Weights of a small mixture-of-experts language model, trained from scratch on English Wikipedia: 351M tokens.
Below are experts of layer 5 (counted from 0) of a mixture-of-experts language model. Rows are named router (the router's row for the expert), gate (a neuron's input weights, with its number), up (a neuron's input weights, with its number) and show model dimensions 0-255. Each number is 50 + 15 x the weight over its row's rms, rounded and kept within 0 to 99.
Before each expert's rows: "gets" lists some tokens that make up at least twice as much of what it gets as of all text. This comes from a sample of Wikipedia text that the model never trained on. Tokens count by the router's weight.

# expert 10
gets: ".", "\n", " the", " a", "-", " to"
router:49 33 61 60 41 66 24 25 65 60 32 47 47 71 48 61 63 69 49 36 51 51 22 55 31 54 37 53 51 69 54 60 64 35 21 73 66 36 49 59 47 44 55 25 49 58 44 74 75 58 38 54 57 75 38 33 32 88 60 35 63 48 58 55 63 47 73 67 50 64 55 53 73 69 75 57 53 33 41 64 73 63 47 65 47 52 44 63 36 46 71 56 44 55 53 50 42 34 37 73 74 30 42 47 28 18 43 59 70 04 55 57 30 53 39 57 52 48 52 65 26 45 61 74 34 57 63 54 25 57 30 66 55 37 69 62 63 39 81 51 47 65 67 64 49 60 44 43 33 22 59 83 50 35 57 34 31 25 17 47 37 58 53 70 57 26 43 50 61 25 58 33 20 36 63 59 38 52 77 68 61 29 48 66 40 64 51 62 50 67 57 26 29 46 03 30 64 56 58 59 49 37 37 50 35 47 49 47 71 62 65 45 55 41 48 44 36 48 39 48 51 66 76 64 45 47 56 47 59 40 60 60 34 49 22 65 31 37 42 65 73 12 33 52 64 53 55 41 41 45 39 60 54 81 67 45
gate0:37 69 40 43 32 59 44 42 37 56 43 58 23 63 03 64 48 55 57 55 36 40 53 58 51 53 82 41 63 61 62 18 40 51 50 43 56 47 35 66 27 41 69 36 58 43 38 45 45 28 52 56 80 56 47 41 42 63 60 34 73 42 37 45 73 58 54 68 46 68 66 42 41 53 57 35 47 61 42 36 44 43 58 18 60 56 31 70 20 54 50 67 63 70 56 60 39 74 59 51 35 26 42 44 63 37 34 66 28 46 65 53 50 50 56 49 54 25 44 58 27 52 32 32 29 68 58 30 38 70 61 47 39 63 66 50 50 44 54 50 65 51 45 52 84 28 52 55 48 39 37 63 51 84 35 34 49 67 68 77 76 46 72 72 56 75 57 60 65 39 15 82 56 63 59 77 47 31 77 40 49 57 65 63 68 63 40 54 52 58 60 32 64 52 24 75 48 35 37 53 27 52 33 52 52 52 86 26 65 55 58 60 40 39 59 60 49 61 86 64 51 63 18 25 64 51 33 82 75 26 48 58 51 54 44 51 44 42 76 57 70 19 40 46 47 56 61 22 43 31 51 37 30 55 39 73
up0:45 67 37 46 64 40 66 28 50 51 54 72 65 54 17 65 52 26 60 30 32 65 59 58 44 56 72 43 77 37 60 42 67 66 41 56 31 60 37 46 35 47 42 51 70 73 39 52 58 59 41 70 77 27 58 52 47 22 51 46 36 38 57 71 50 58 64 59 37 62 70 58 45 43 35 47 33 60 52 59 46 50 73 31 59 56 62 56 30 46 52 83 57 73 51 54 30 61 53 50 53 30 48 38 54 44 38 63 36 65 45 35 66 53 54 40 48 56 49 66 56 39 31 22 48 57 62 76 69 67 67 44 49 75 51 40 40 40 45 64 84 27 40 82 73 41 75 48 66 27 46 55 65 69 25 42 26 50 78 82 83 60 53 55 50 46 81 98 34 59 18 63 59 38 51 64 64 44 48 38 56 50 61 62 71 68 29 63 51 52 28 51 58 52 35 39 36 34 40 55 19 38 57 50 64 62 82 26 41 66 49 39 38 41 53 72 39 30 49 66 54 53 54 29 42 81 41 63 51 49 52 47 33 61 40 52 60 15 92 60 71 55 64 33 34 31 55 37 47 55 38 27 29 46 45 42

# expert 55
gets: "\n", " and", "s", ")", "'", " a"
router:19 49 60 64 41 54 27 55 38 45 50 51 32 53 39 61 67 67 65 35 37 05 65 63 63 63 75 41 43 61 61 45 61 42 47 57 56 72 30 49 60 45 35 39 47 41 43 57 44 42 29 52 36 57 54 61 52 74 31 51 51 16 64 38 41 35 76 55 50 42 74 62 51 42 59 54 46 37 43 45 36 58 68 82 42 69 46 56 64 54 44 74 69 37 41 56 84 23 62 64 80 55 66 42 33 72 50 46 55 38 72 63 64 38 29 56 55 20 59 44 30 65 64 61 27 59 25 93 45 65 73 50 50 42 61 56 59 61 26 44 63 63 70 50 50 43 50 32 58 29 47 57 44 37 29 49 64 34 48 52 78 58 54 28 42 33 53 39 61 28 39 33 50 22 27 63 45 66 60 32 67 45 59 62 77 73 49 73 35 49 47 13 67 59 29 27 36 65 24 70 36 65 05 31 53 55 57 34 33 54 23 39 53 42 34 33 46 41 40 76 61 52 39 59 29 64 34 51 47 47 47 32 25 62 34 36 66 46 57 61 57 60 46 30 73 44 76 53 64 67 44 61 53 40 56 48
gate0:58 44 47 63 64 38 78 65 25 49 44 41 71 58 43 76 49 52 75 46 30 62 64 60 52 64 32 33 62 34 44 69 38 45 51 43 52 41 17 57 67 48 58 31 81 67 39 47 51 50 58 54 61 41 52 61 64 56 74 58 67 62 68 49 17 48 63 33 62 64 44 41 42 65 64 46 39 72 56 60 46 61 30 49 99 75 38 51 71 63 14 65 40 69 53 50 34 56 44 55 47 55 80 47 78 54 53 71 48 70 48 22 56 42 47 43 59 44 26 30 50 18 60 48 58 34 36 28 42 45 37 63 46 53 62 13 52 41 37 37 74 51 39 51 65 24 30 47 65 74 29 50 46 74 39 11 44 42 46 62 69 41 55 69 43 44 31 40 60 44 39 59 62 49 27 45 78 65 61 32 47 40 48 58 61 50 36 61 75 68 56 51 23 55 37 68 69 36 43 66 63 43 48 60 66 61 68 63 58 39 30 86 26 32 28 53 45 47 42 45 22 43 15 32 42 56 55 60 33 60 74 10 44 50 43 44 48 40 45 36 60 35 64 68 52 51 70 49 50 75 69 50 43 65 50 67
up0:69 76 36 37 41 59 08 35 65 66 24 43 32 46 67 49 50 39 29 63 72 38 50 29 45 58 64 58 43 41 65 54 69 23 59 55 72 47 43 35 00 25 26 77 54 46 55 67 60 50 48 73 56 52 42 54 40 65 32 51 57 45 18 48 70 33 48 47 45 53 73 70 58 31 42 56 50 49 52 49 51 69 47 51 21 39 52 50 37 43 97 52 45 39 69 35 47 51 37 48 47 43 21 41 31 47 66 39 65 46 53 58 52 70 77 54 49 38 57 52 59 56 35 34 49 63 68 72 39 72 50 62 49 55 10 56 42 68 59 62 38 55 70 48 58 41 48 59 33 44 51 36 39 34 54 63 46 47 46 63 20 46 59 34 75 45 57 66 33 46 25 39 50 52 74 60 31 38 40 65 23 83 58 57 26 44 44 60 37 49 59 43 77 53 45 53 31 59 46 32 48 47 53 57 37 37 53 60 37 64 60 10 48 42 75 50 45 68 50 44 74 57 75 43 61 54 26 51 39 29 36 70 44 63 52 75 49 59 34 32 60 66 60 31 57 44 27 46 35 36 55 19 65 30 37 13

# expert 45
gets: " as", " In", " The", " he", " He", "In"
router:51 61 33 32 56 47 55 53 31 71 36 50 60 59 49 97 38 65 41 29 34 62 73 45 39 40 66 30 16 51 45 53 26 51 59 32 67 50 60 67 44 42 70 56 47 41 40 62 20 53 57 73 52 80 44 45 49 54 64 46 58 60 22 41 43 45 37 71 39 44 53 46 27 44 79 39 38 65 37 43 73 38 55 65 48 56 32 51 64 53 56 28 59 64 32 39 22 89 40 42 37 49 60 20 48 10 63 52 53 46 60 82 46 69 53 36 68 30 42 38 46 60 46 53 32 61 56 31 25 73 25 67 41 71 53 46 39 71 41 66 80 49 18 49 46 63 44 42 40 42 46 61 66 38 77 49 54 59 54 40 45 54 68 52 63 49 57 52 57 38 36 82 39 50 63 63 43 60 44 44 35 72 54 51 67 41 53 43 57 75 65 53 55 51 47 32 55 54 45 62 55 39 35 57 45 61 33 57 50 49 40 75 10 38 69 74 38 32 75 58 39 42 25 56 44 32 72 69 45 46 37 39 42 60 20 23 22 61 75 55 80 47 26 39 53 41 48 43 64 42 59 69 38 57 04 47
gate0:53 37 18 47 56 34 34 67 59 58 39 62 33 51 68 39 44 26 49 43 35 44 37 51 65 58 38 63 48 46 44 73 63 74 64 73 49 31 53 45 48 51 47 76 68 63 51 51 27 55 48 50 45 60 54 16 48 44 64 20 24 59 43 43 60 37 47 42 30 24 54 42 57 42 73 52 63 73 60 51 48 71 73 63 56 33 61 52 39 49 39 43 61 65 41 31 43 27 70 67 51 38 55 25 34 62 66 70 36 45 70 50 41 50 36 59 47 66 99 50 41 38 65 72 47 39 53 48 44 65 27 74 54 52 34 37 65 68 43 16 47 69 45 62 37 51 58 46 50 67 37 52 38 56 45 46 35 44 44 63 56 48 52 57 46 71 43 66 71 60 39 63 74 36 58 26 66 38 58 84 66 33 49 64 50 67 49 46 48 42 39 63 46 80 61 76 37 64 44 31 59 47 28 54 30 43 36 80 63 48 77 40 85 89 38 45 73 65 70 71 43 30 39 37 54 44 78 54 51 37 55 78 47 64 66 57 73 63 35 66 42 29 28 36 49 42 24 08 67 69 23 72 53 55 49 52
up0:42 38 49 56 36 63 51 62 58 55 57 39 40 52 47 46 69 79 80 55 77 45 62 46 38 37 36 33 60 65 23 70 42 56 11 81 56 41 51 60 23 44 53 30 66 57 17 60 52 37 69 51 60 64 30 47 65 57 65 62 45 20 66 59 71 51 53 34 51 52 53 66 33 71 52 50 45 67 53 21 21 50 37 44 51 61 75 53 54 35 34 40 52 47 52 45 44 42 33 63 74 53 53 54 28 62 20 50 52 43 47 31 53 53 52 51 67 39 65 43 32 76 68 22 27 56 46 59 40 45 68 30 49 44 55 31 48 64 28 73 66 75 34 74 56 63 69 53 62 44 58 55 48 49 41 53 56 23 38 50 70 39 43 40 63 27 37 22 58 37 22 44 37 65 59 45 63 26 53 22 29 63 57 50 51 73 36 45 71 58 42 40 23 49 22 36 54 19 48 66 19 64 37 46 44 65 39 30 62 73 26 31 32 61 56 36 67 39 46 48 41 66 74 60 61 67 57 38 56 51 88 39 44 68 32 57 58 38 71 51 45 42 62 56 80 51 56 28 13 36 73 44 69 61 70 40

# expert 31
gets: "1", "2", "3", "6", "4", "5"
router:61 31 74 14 63 34 35 76 47 54 78 36 54 27 62 42 13 55 61 51 66 59 44 37 60 49 48 60 57 60 83 65 53 52 36 32 40 57 62 39 35 46 31 49 27 46 65 51 71 71 58 34 55 52 67 36 39 39 61 47 71 59 64 61 42 52 41 55 59 45 25 45 60 60 44 19 44 40 40 19 47 57 62 18 27 36 70 52 72 39 33 20 66 37 47 36 96 33 42 56 55 64 11 62 56 60 26 57 03 68 43 32 22 47 70 30 77 59 33 51 65 39 49 56 40 51 61 55 58 40 36 33 55 54 56 58 72 47 48 48 36 72 54 72 51 37 38 55 61 57 55 51 54 43 41 38 38 33 39 50 59 06 38 51 54 48 32 38 33 52 44 43 46 74 75 35 62 29 52 53 45 49 37 70 72 22 81 52 60 27 46 41 31 40 69 70 71 30 48 50 44 59 36 43 31 28 42 37 24 55 54 48 51 70 45 37 49 63 42 54 60 57 64 52 60 37 40 56 79 66 49 72 44 46 58 63 48 44 44 62 27 54 69 34 55 56 38 52 13 50 53 30 40 57 48 36
gate0:72 76 56 56 62 54 39 50 37 48 48 56 51 55 49 86 52 34 50 53 63 54 34 60 43 57 74 35 49 56 54 76 55 50 58 46 30 49 49 56 51 72 54 47 58 56 38 87 48 69 46 56 43 37 40 45 81 44 46 61 37 62 35 43 40 63 44 31 32 72 16 37 48 49 73 54 63 40 71 44 63 47 52 69 42 34 44 50 14 46 49 40 41 83 46 51 41 63 48 63 54 71 64 39 38 73 51 62 71 48 82 36 20 17 58 56 69 60 31 80 66 11 47 83 61 44 39 50 42 63 42 50 32 46 68 64 72 29 41 53 32 37 72 61 86 52 53 47 21 46 45 66 72 32 60 81 44 38 37 60 71 39 68 22 52 52 65 61 41 36 46 36 51 49 64 36 40 55 36 45 44 44 75 46 53 53 78 48 72 48 46 41 38 68 51 54 52 61 38 46 69 54 39 55 30 30 45 68 44 55 69 78 24 61 18 55 61 51 28 49 57 41 36 44 05 66 51 66 35 49 46 35 40 53 63 47 59 13 46 28 57 14 21 63 35 42 45 54 54 57 65 34 48 48 70 52
up0:32 62 53 49 59 56 19 64 50 20 25 40 39 51 65 74 60 55 45 62 69 54 48 62 57 43 70 17 27 60 73 61 70 27 46 38 60 70 82 47 41 58 48 70 33 52 61 58 73 40 56 23 42 44 80 30 63 63 53 20 75 27 35 59 68 47 67 60 55 55 37 58 54 67 58 46 49 36 49 28 61 34 57 93 63 45 68 51 38 54 47 41 35 58 76 70 46 59 40 48 59 38 58 47 62 61 33 46 63 38 52 64 33 43 51 47 69 45 20 51 70 33 55 65 55 43 33 76 65 66 41 49 48 60 70 46 62 53 29 57 49 43 72 53 79 31 38 52 39 47 36 42 69 33 32 67 47 46 45 29 34 28 50 26 52 38 51 39 18 38 35 43 73 51 75 58 72 52 41 52 31 72 74 39 51 88 46 60 44 54 49 39 46 68 32 58 45 46 20 46 63 47 53 47 32 30 46 43 64 45 33 50 29 42 41 50 63 51 09 08 56 55 57 22 59 65 32 65 65 47 41 35 44 53 35 48 52 50 45 34 47 25 86 41 36 41 32 61 57 49 40 15 32 67 62 49

# expert 37
gets: " and", " of", " not", " in", " as", " from"
router:40 49 17 52 77 41 58 64 38 62 62 28 46 57 50 64 51 33 40 66 54 49 63 53 52 28 57 15 33 31 40 78 44 57 75 49 68 59 54 79 33 38 57 45 74 34 66 68 50 61 94 43 36 54 57 39 56 58 87 30 61 63 30 43 39 48 48 50 36 40 46 66 05 65 65 55 41 43 50 68 85 60 66 64 59 59 58 59 63 59 60 25 62 57 39 31 34 51 27 46 55 48 44 35 45 42 46 59 51 29 45 80 64 53 56 53 72 35 39 46 61 45 60 83 47 66 58 19 21 40 54 75 61 71 66 19 51 41 31 63 67 67 51 54 49 40 40 61 41 47 40 51 56 51 47 43 53 82 58 70 37 72 73 56 61 24 46 89 68 56 37 56 44 74 73 54 44 71 60 71 49 46 59 41 84 26 44 51 46 54 45 30 47 42 63 52 47 33 38 63 52 32 26 63 44 53 41 47 24 43 45 49 06 41 53 46 48 38 48 67 30 77 56 45 55 44 76 57 53 56 53 36 45 62 34 28 39 54 44 47 72 41 34 60 54 51 59 49 69 45 64 44 30 70 33 71
gate0:64 67 31 07 40 72 21 61 77 56 70 65 41 45 78 22 51 54 46 45 59 72 12 75 69 61 24 65 66 64 29 39 34 50 60 29 42 43 32 18 31 31 21 23 53 52 37 54 67 65 50 51 58 38 62 55 29 32 31 16 56 42 47 54 53 58 28 65 49 49 48 64 53 45 57 57 53 53 42 79 74 40 53 36 57 66 61 51 33 77 38 69 52 37 36 41 67 30 40 41 72 27 19 52 18 24 39 54 41 63 45 53 55 62 47 48 49 70 20 32 64 28 60 64 33 38 55 61 58 52 35 66 49 36 77 72 66 44 53 52 39 59 50 54 27 59 51 71 63 43 56 67 48 59 67 34 24 70 44 39 24 88 34 69 58 42 57 51 42 50 47 39 45 62 21 47 38 75 28 53 56 47 29 51 45 57 63 75 61 50 38 65 31 54 69 48 54 16 71 46 35 58 60 24 52 63 37 45 43 59 69 33 43 65 45 60 50 62 59 42 48 48 50 54 69 66 76 46 57 67 50 48 45 57 50 74 66 40 62 60 51 50 44 53 52 50 75 48 67 52 49 69 35 66 41 31
up0:35 46 61 57 31 38 56 33 43 55 39 66 58 63 12 61 58 38 40 45 40 30 68 47 48 30 78 41 39 30 58 76 42 64 26 87 63 38 47 62 68 71 68 56 44 71 58 53 19 42 34 63 44 89 66 52 62 48 60 67 34 62 69 79 58 48 69 65 56 64 53 47 66 53 60 37 26 75 63 39 15 51 41 59 55 29 50 45 38 36 75 28 46 67 57 51 44 79 41 47 43 51 47 35 73 66 73 59 65 52 51 49 51 63 22 47 44 53 61 36 55 41 39 52 57 56 25 50 33 68 39 57 63 55 07 50 32 65 44 46 38 56 47 38 50 59 56 55 59 34 56 36 63 43 29 83 39 39 54 62 60 60 60 48 61 46 56 63 57 41 83 76 57 28 68 39 45 48 62 51 32 42 66 43 51 61 33 44 51 68 85 67 62 66 27 48 38 74 53 29 88 56 39 50 28 55 56 70 51 32 55 32 67 26 59 55 64 42 65 64 49 23 60 30 49 31 34 55 55 10 53 64 63 63 48 44 40 40 54 69 42 30 36 48 54 58 32 61 44 48 37 57 78 09 32 51

# expert 17
gets: " the", " The", "The", "-", "s", " his"
router:33 49 58 22 41 50 61 65 58 60 32 26 46 67 43 51 51 48 48 55 39 45 38 39 40 27 60 02 59 55 56 55 31 63 35 59 72 67 56 41 62 54 51 76 43 44 28 77 36 26 39 55 24 53 58 54 24 59 36 51 45 66 40 51 68 43 37 62 32 72 74 67 54 71 87 65 56 30 21 43 62 58 49 59 56 37 50 63 54 72 56 56 50 43 34 62 41 81 27 45 55 50 38 50 54 22 35 71 16 36 48 42 50 27 36 64 61 36 30 78 39 48 55 44 22 27 44 50 42 71 67 47 63 43 70 36 60 50 71 53 53 52 29 75 58 78 62 45 48 56 55 66 61 78 42 65 77 33 61 54 48 63 50 38 66 51 50 57 61 75 40 77 50 49 68 44 59 52 36 54 55 61 22 72 46 77 40 37 29 41 46 51 53 92 57 19 35 38 40 36 63 50 51 64 45 30 40 57 45 65 60 45 60 48 64 47 37 38 78 78 47 52 70 45 50 81 80 66 54 47 46 55 19 41 41 49 21 60 37 32 52 37 70 39 40 66 47 43 55 52 22 63 64 71 27 48
gate0:62 70 74 48 62 48 37 55 44 50 63 46 20 48 41 64 46 30 60 36 31 59 65 47 60 86 58 33 53 62 48 48 67 59 53 61 77 52 49 33 53 39 59 50 39 38 53 28 37 48 56 38 73 46 37 28 45 06 31 57 34 55 40 49 49 46 42 35 13 84 52 42 77 50 58 64 50 43 51 44 64 35 77 49 59 49 31 52 48 51 38 62 46 38 49 56 63 55 40 70 58 59 57 31 50 57 37 71 39 65 52 78 46 45 42 17 52 40 63 56 64 35 63 39 74 51 69 25 46 89 54 40 53 72 48 58 44 41 65 61 59 65 32 66 67 57 24 28 59 41 56 55 55 49 57 61 56 42 46 49 39 65 47 64 68 74 50 37 56 45 37 49 72 24 60 43 43 54 35 34 40 55 81 40 72 48 59 43 45 38 66 46 61 52 63 49 75 36 21 37 65 33 36 62 32 49 66 32 66 49 70 49 36 74 61 62 58 75 44 79 57 46 41 79 60 27 58 86 25 35 61 37 22 28 34 38 39 28 42 53 44 61 62 72 54 48 50 85 58 74 48 97 67 48 81 29
up0:61 36 70 39 89 59 39 54 40 58 50 42 11 45 43 38 44 17 78 47 38 63 54 57 48 78 45 45 43 52 68 39 53 53 42 80 65 14 54 50 72 40 58 71 61 40 67 44 30 64 41 36 55 27 44 42 58 38 24 54 49 65 44 64 58 53 28 20 45 72 39 32 62 55 59 57 58 56 37 43 63 59 50 31 69 63 32 46 75 44 44 67 36 33 51 59 43 46 53 54 66 40 47 50 44 51 38 76 32 41 37 70 33 37 42 27 33 44 65 58 63 36 58 50 61 51 59 31 49 46 56 26 45 79 51 43 50 32 76 45 61 62 57 61 31 70 17 14 59 58 44 51 43 54 69 27 48 21 38 27 48 42 41 81 61 70 62 42 50 46 55 38 52 34 51 31 78 68 44 31 34 45 51 59 55 54 74 69 33 39 39 50 67 59 76 50 98 42 25 40 56 44 41 55 52 45 62 60 75 49 46 48 37 70 74 53 39 66 57 79 46 52 70 75 81 33 67 52 38 56 60 53 52 19 52 58 26 13 42 42 42 47 67 63 40 34 43 64 49 73 67 75 58 46 55 36

# expert 19
gets: ",", ".", "\n", " The", " the", " that"
router:39 64 16 64 71 58 75 27 43 54 32 57 61 61 41 63 52 57 43 56 41 47 74 54 67 31 63 25 18 35 35 61 58 70 69 41 51 55 63 61 61 64 65 30 80 79 56 48 30 55 49 55 56 53 46 40 40 64 52 27 53 65 43 38 59 42 44 47 45 55 41 47 16 67 84 67 69 41 16 70 78 45 53 56 55 42 45 70 61 62 44 61 40 56 27 37 47 84 46 42 41 38 18 37 59 42 63 43 63 47 54 74 46 65 70 66 64 31 47 66 56 57 40 35 19 56 50 03 34 45 56 71 48 57 58 22 58 61 53 59 61 20 23 59 49 77 57 71 33 57 38 63 55 44 40 37 62 62 68 59 43 58 61 50 50 43 71 48 61 67 46 62 42 41 69 82 20 45 66 62 40 56 35 55 54 62 66 69 49 58 40 27 63 26 52 29 54 35 27 43 38 20 14 48 47 52 38 58 37 45 50 51 35 36 58 57 67 28 54 71 28 62 57 37 48 41 66 77 30 65 64 40 39 47 43 43 27 61 70 30 44 55 33 60 41 55 58 57 72 42 62 46 55 65 12 55
gate0:44 50 80 38 15 47 31 67 54 70 37 36 51 43 55 24 45 25 72 52 57 47 49 54 42 74 39 59 72 64 55 44 56 36 31 44 39 62 28 25 52 55 65 56 49 28 25 60 58 38 39 51 40 40 40 46 65 47 45 74 51 50 64 76 36 63 71 54 52 46 22 35 52 60 36 49 54 45 61 23 51 78 20 57 38 44 81 53 28 52 60 45 65 63 68 60 71 25 48 81 55 79 49 47 59 41 20 63 40 48 32 48 70 50 44 59 37 79 57 29 63 43 68 63 57 53 50 55 56 56 59 31 57 43 35 67 55 48 53 71 28 79 68 49 65 30 47 58 82 30 66 49 40 68 60 38 52 37 62 64 35 38 58 58 55 59 37 52 55 19 57 27 50 41 06 41 56 37 45 52 53 51 77 47 46 22 39 23 35 26 61 56 53 67 63 63 62 70 53 74 50 71 67 39 41 39 92 40 44 68 51 60 38 64 57 55 45 48 38 26 60 55 44 59 51 57 11 49 72 41 56 59 33 48 60 49 83 25 33 68 58 40 76 30 52 46 53 36 39 36 32 40 36 67 75 43
up0:46 60 43 34 40 81 45 55 56 58 58 51 21 47 35 56 53 22 54 45 50 67 38 53 45 55 47 66 45 51 56 53 25 43 57 48 43 38 67 57 30 36 38 92 38 35 64 47 57 81 43 63 71 25 68 71 24 52 30 38 40 53 54 60 62 60 40 80 49 51 60 51 69 22 41 63 14 28 61 51 49 29 59 27 27 69 55 43 51 74 44 41 25 50 35 82 42 56 26 40 68 24 42 30 79 47 22 34 28 11 52 41 40 43 41 33 21 41 44 74 47 47 52 14 60 16 74 61 55 56 55 47 55 68 33 50 42 48 62 57 49 44 55 43 42 82 50 29 45 37 30 34 61 48 38 56 49 67 54 61 79 62 47 49 50 38 63 63 31 36 08 30 60 59 54 50 64 64 37 35 46 52 21 43 44 52 46 65 55 48 49 74 44 40 46 43 35 59 69 62 28 63 59 56 49 66 63 75 59 48 50 71 30 38 43 66 40 63 80 62 33 45 54 76 24 46 63 27 54 23 67 63 59 58 31 47 36 54 70 65 61 56 46 33 45 49 50 49 47 54 56 52 71 48 19 53

# expert 23
gets: " for", " of", " to", " with", " by", " was"
router:30 62 49 47 50 39 37 25 54 35 54 57 72 64 41 78 57 64 37 45 39 46 62 22 51 60 51 43 58 46 60 35 49 27 29 65 52 64 36 36 31 48 58 31 57 50 43 43 30 61 78 49 51 73 45 45 64 54 59 19 74 53 96 47 21 24 52 75 32 39 57 48 38 26 75 50 68 66 41 72 52 68 49 30 46 65 51 72 46 51 51 78 66 56 43 54 64 67 71 61 90 18 60 49 49 64 55 42 58 80 63 81 76 49 52 46 44 64 72 40 75 13 33 55 70 45 66 54 47 61 44 42 39 57 70 45 78 41 39 28 58 59 48 62 53 54 31 24 50 56 57 45 67 49 66 52 37 40 64 86 48 52 65 66 61 69 45 58 45 65 36 38 43 58 44 43 37 19 49 39 38 58 74 23 58 50 48 62 34 59 47 68 61 38 35 58 51 57 37 24 44 34 49 48 41 64 17 54 50 65 33 42 60 52 74 50 69 47 69 54 46 39 43 61 16 55 50 45 41 40 66 42 22 70 55 47 46 68 64 68 42 64 26 63 52 51 62 27 21 57 80 47 50 33 48 69
gate0:65 30 21 59 70 45 46 56 61 32 49 48 55 57 74 59 39 78 41 45 16 43 39 49 55 70 68 24 56 67 26 41 68 43 81 26 54 30 54 68 45 34 34 58 61 64 49 31 47 23 37 33 95 61 33 30 32 34 54 55 41 31 38 67 31 41 59 64 65 30 85 37 62 64 55 54 62 72 55 49 22 35 77 67 68 54 51 54 53 47 90 49 22 63 61 53 42 47 48 51 47 57 39 28 40 56 50 53 54 53 56 49 63 63 54 50 53 40 54 53 57 59 38 51 37 69 77 45 71 36 43 33 60 53 23 64 72 78 52 47 58 66 53 72 41 24 34 46 62 69 53 58 51 38 21 49 78 46 34 44 33 59 56 64 48 72 46 50 52 44 58 60 38 42 60 67 54 54 36 57 54 60 60 27 32 47 58 56 61 45 41 58 61 33 56 80 29 30 44 43 55 51 61 42 57 48 58 46 17 52 51 49 45 43 52 46 50 30 60 48 63 73 47 43 47 73 46 44 54 19 68 65 27 36 75 61 29 67 43 42 38 62 68 30 46 60 57 69 91 35 39 44 97 33 26 78
up0:28 29 44 55 87 22 42 58 32 51 45 25 47 50 28 46 54 60 59 66 51 51 43 38 40 77 33 41 57 61 33 32 63 37 33 74 59 49 36 58 45 66 64 38 73 36 48 98 54 48 53 60 45 52 65 32 43 48 48 58 40 68 42 45 62 39 43 58 62 34 32 64 44 56 52 48 51 26 59 71 55 34 34 58 62 34 38 52 34 66 23 79 51 50 36 71 42 43 57 41 68 37 58 42 48 60 25 50 48 43 60 50 49 41 45 60 52 75 48 47 33 62 78 49 57 48 40 62 24 36 49 63 48 47 69 58 68 60 24 34 32 51 27 62 82 65 49 37 61 41 51 50 56 48 59 34 29 63 55 53 24 39 64 73 76 48 48 18 59 34 35 62 38 32 45 37 45 64 68 36 49 67 46 52 52 82 81 53 34 45 61 53 38 34 44 52 62 61 80 64 03 52 50 35 36 48 17 16 56 74 41 76 48 38 50 59 62 41 44 56 51 59 45 59 69 34 41 53 98 47 27 57 38 59 46 50 66 62 78 58 55 37 40 84 13 29 47 36 67 59 49 70 72 55 58 51

# expert 42
gets: "0", "1", "9", "2", "-", " In"
router:53 60 52 26 57 58 65 57 52 54 43 52 56 36 49 24 53 47 59 35 50 74 34 33 32 64 45 79 89 47 72 21 54 50 46 37 38 49 50 39 74 38 49 69 72 02 65 53 42 54 30 42 50 58 52 62 53 44 50 42 68 55 54 55 47 34 29 79 37 48 36 51 44 35 37 50 21 63 33 38 66 59 72 57 51 52 46 45 61 45 31 14 73 44 16 52 44 75 44 13 32 95 59 47 64 64 49 60 39 71 47 43 61 31 34 58 21 53 56 51 50 46 35 30 37 39 39 64 46 36 40 56 40 51 48 47 59 52 83 45 31 57 56 59 69 55 59 46 78 42 80 48 28 81 42 56 53 54 68 25 80 65 71 72 69 63 50 24 60 68 59 37 32 53 63 40 60 60 66 76 47 41 46 34 58 47 38 67 70 25 56 55 47 66 55 59 47 28 80 54 62 37 60 52 42 53 41 37 51 47 49 32 58 54 35 33 35 43 56 59 52 43 73 62 43 45 49 57 90 48 49 49 55 20 69 35 67 60 49 71 66 30 46 38 66 49 35 47 29 65 22 66 65 30 38 39
gate0:55 42 53 36 57 47 45 74 43 38 30 52 66 46 61 31 33 65 62 57 68 46 54 36 55 45 27 63 22 53 61 21 41 30 52 25 22 47 45 24 27 69 52 57 46 50 45 64 52 54 71 56 47 56 39 69 49 23 61 62 45 51 38 51 41 44 43 45 46 49 36 21 29 64 37 62 39 38 54 56 60 36 42 48 26 55 29 36 45 55 93 58 31 52 56 47 73 56 50 45 53 55 25 54 37 59 29 77 81 18 47 32 24 25 65 66 45 44 17 36 48 45 51 60 48 62 29 39 54 42 40 57 42 66 26 47 69 87 35 59 55 62 51 27 40 45 65 58 63 49 43 54 45 30 32 58 53 66 29 56 44 22 42 37 43 32 32 61 35 41 34 37 21 48 59 69 63 35 25 50 38 56 62 42 49 44 42 34 54 45 47 50 60 70 43 48 68 46 60 54 57 77 27 65 44 70 64 63 44 98 26 17 37 66 56 50 44 57 40 47 66 70 23 66 64 51 56 49 44 58 66 67 66 67 51 70 67 68 89 34 47 26 44 51 62 75 56 74 25 29 47 23 59 32 58 34
up0:61 29 58 51 38 17 39 49 43 58 32 29 57 54 46 21 71 57 55 94 57 25 79 63 76 54 26 50 50 59 32 53 74 39 68 40 57 54 35 39 73 64 66 14 48 48 64 66 14 33 58 76 53 46 55 57 70 37 49 48 51 29 67 47 42 51 46 47 56 14 37 28 65 26 44 61 66 62 79 45 69 11 48 40 26 55 59 47 56 83 40 56 51 72 58 36 56 51 84 36 51 48 53 53 54 54 54 63 34 54 49 66 42 43 70 34 50 26 51 34 46 51 39 33 44 58 51 59 61 53 57 41 42 68 52 51 30 45 47 63 24 29 49 45 41 43 72 50 50 40 71 44 58 23 63 49 33 36 51 58 30 27 37 24 30 47 65 49 48 36 56 76 43 29 43 60 47 41 52 40 44 53 78 57 53 41 57 69 79 51 39 64 40 61 32 51 67 44 69 60 61 66 31 37 79 70 57 48 44 41 63 51 35 71 39 73 60 31 59 71 68 71 52 55 56 63 69 36 45 34 83 25 49 67 35 60 58 49 81 29 46 48 36 37 29 62 71 61 62 32 79 42 49 46 45 38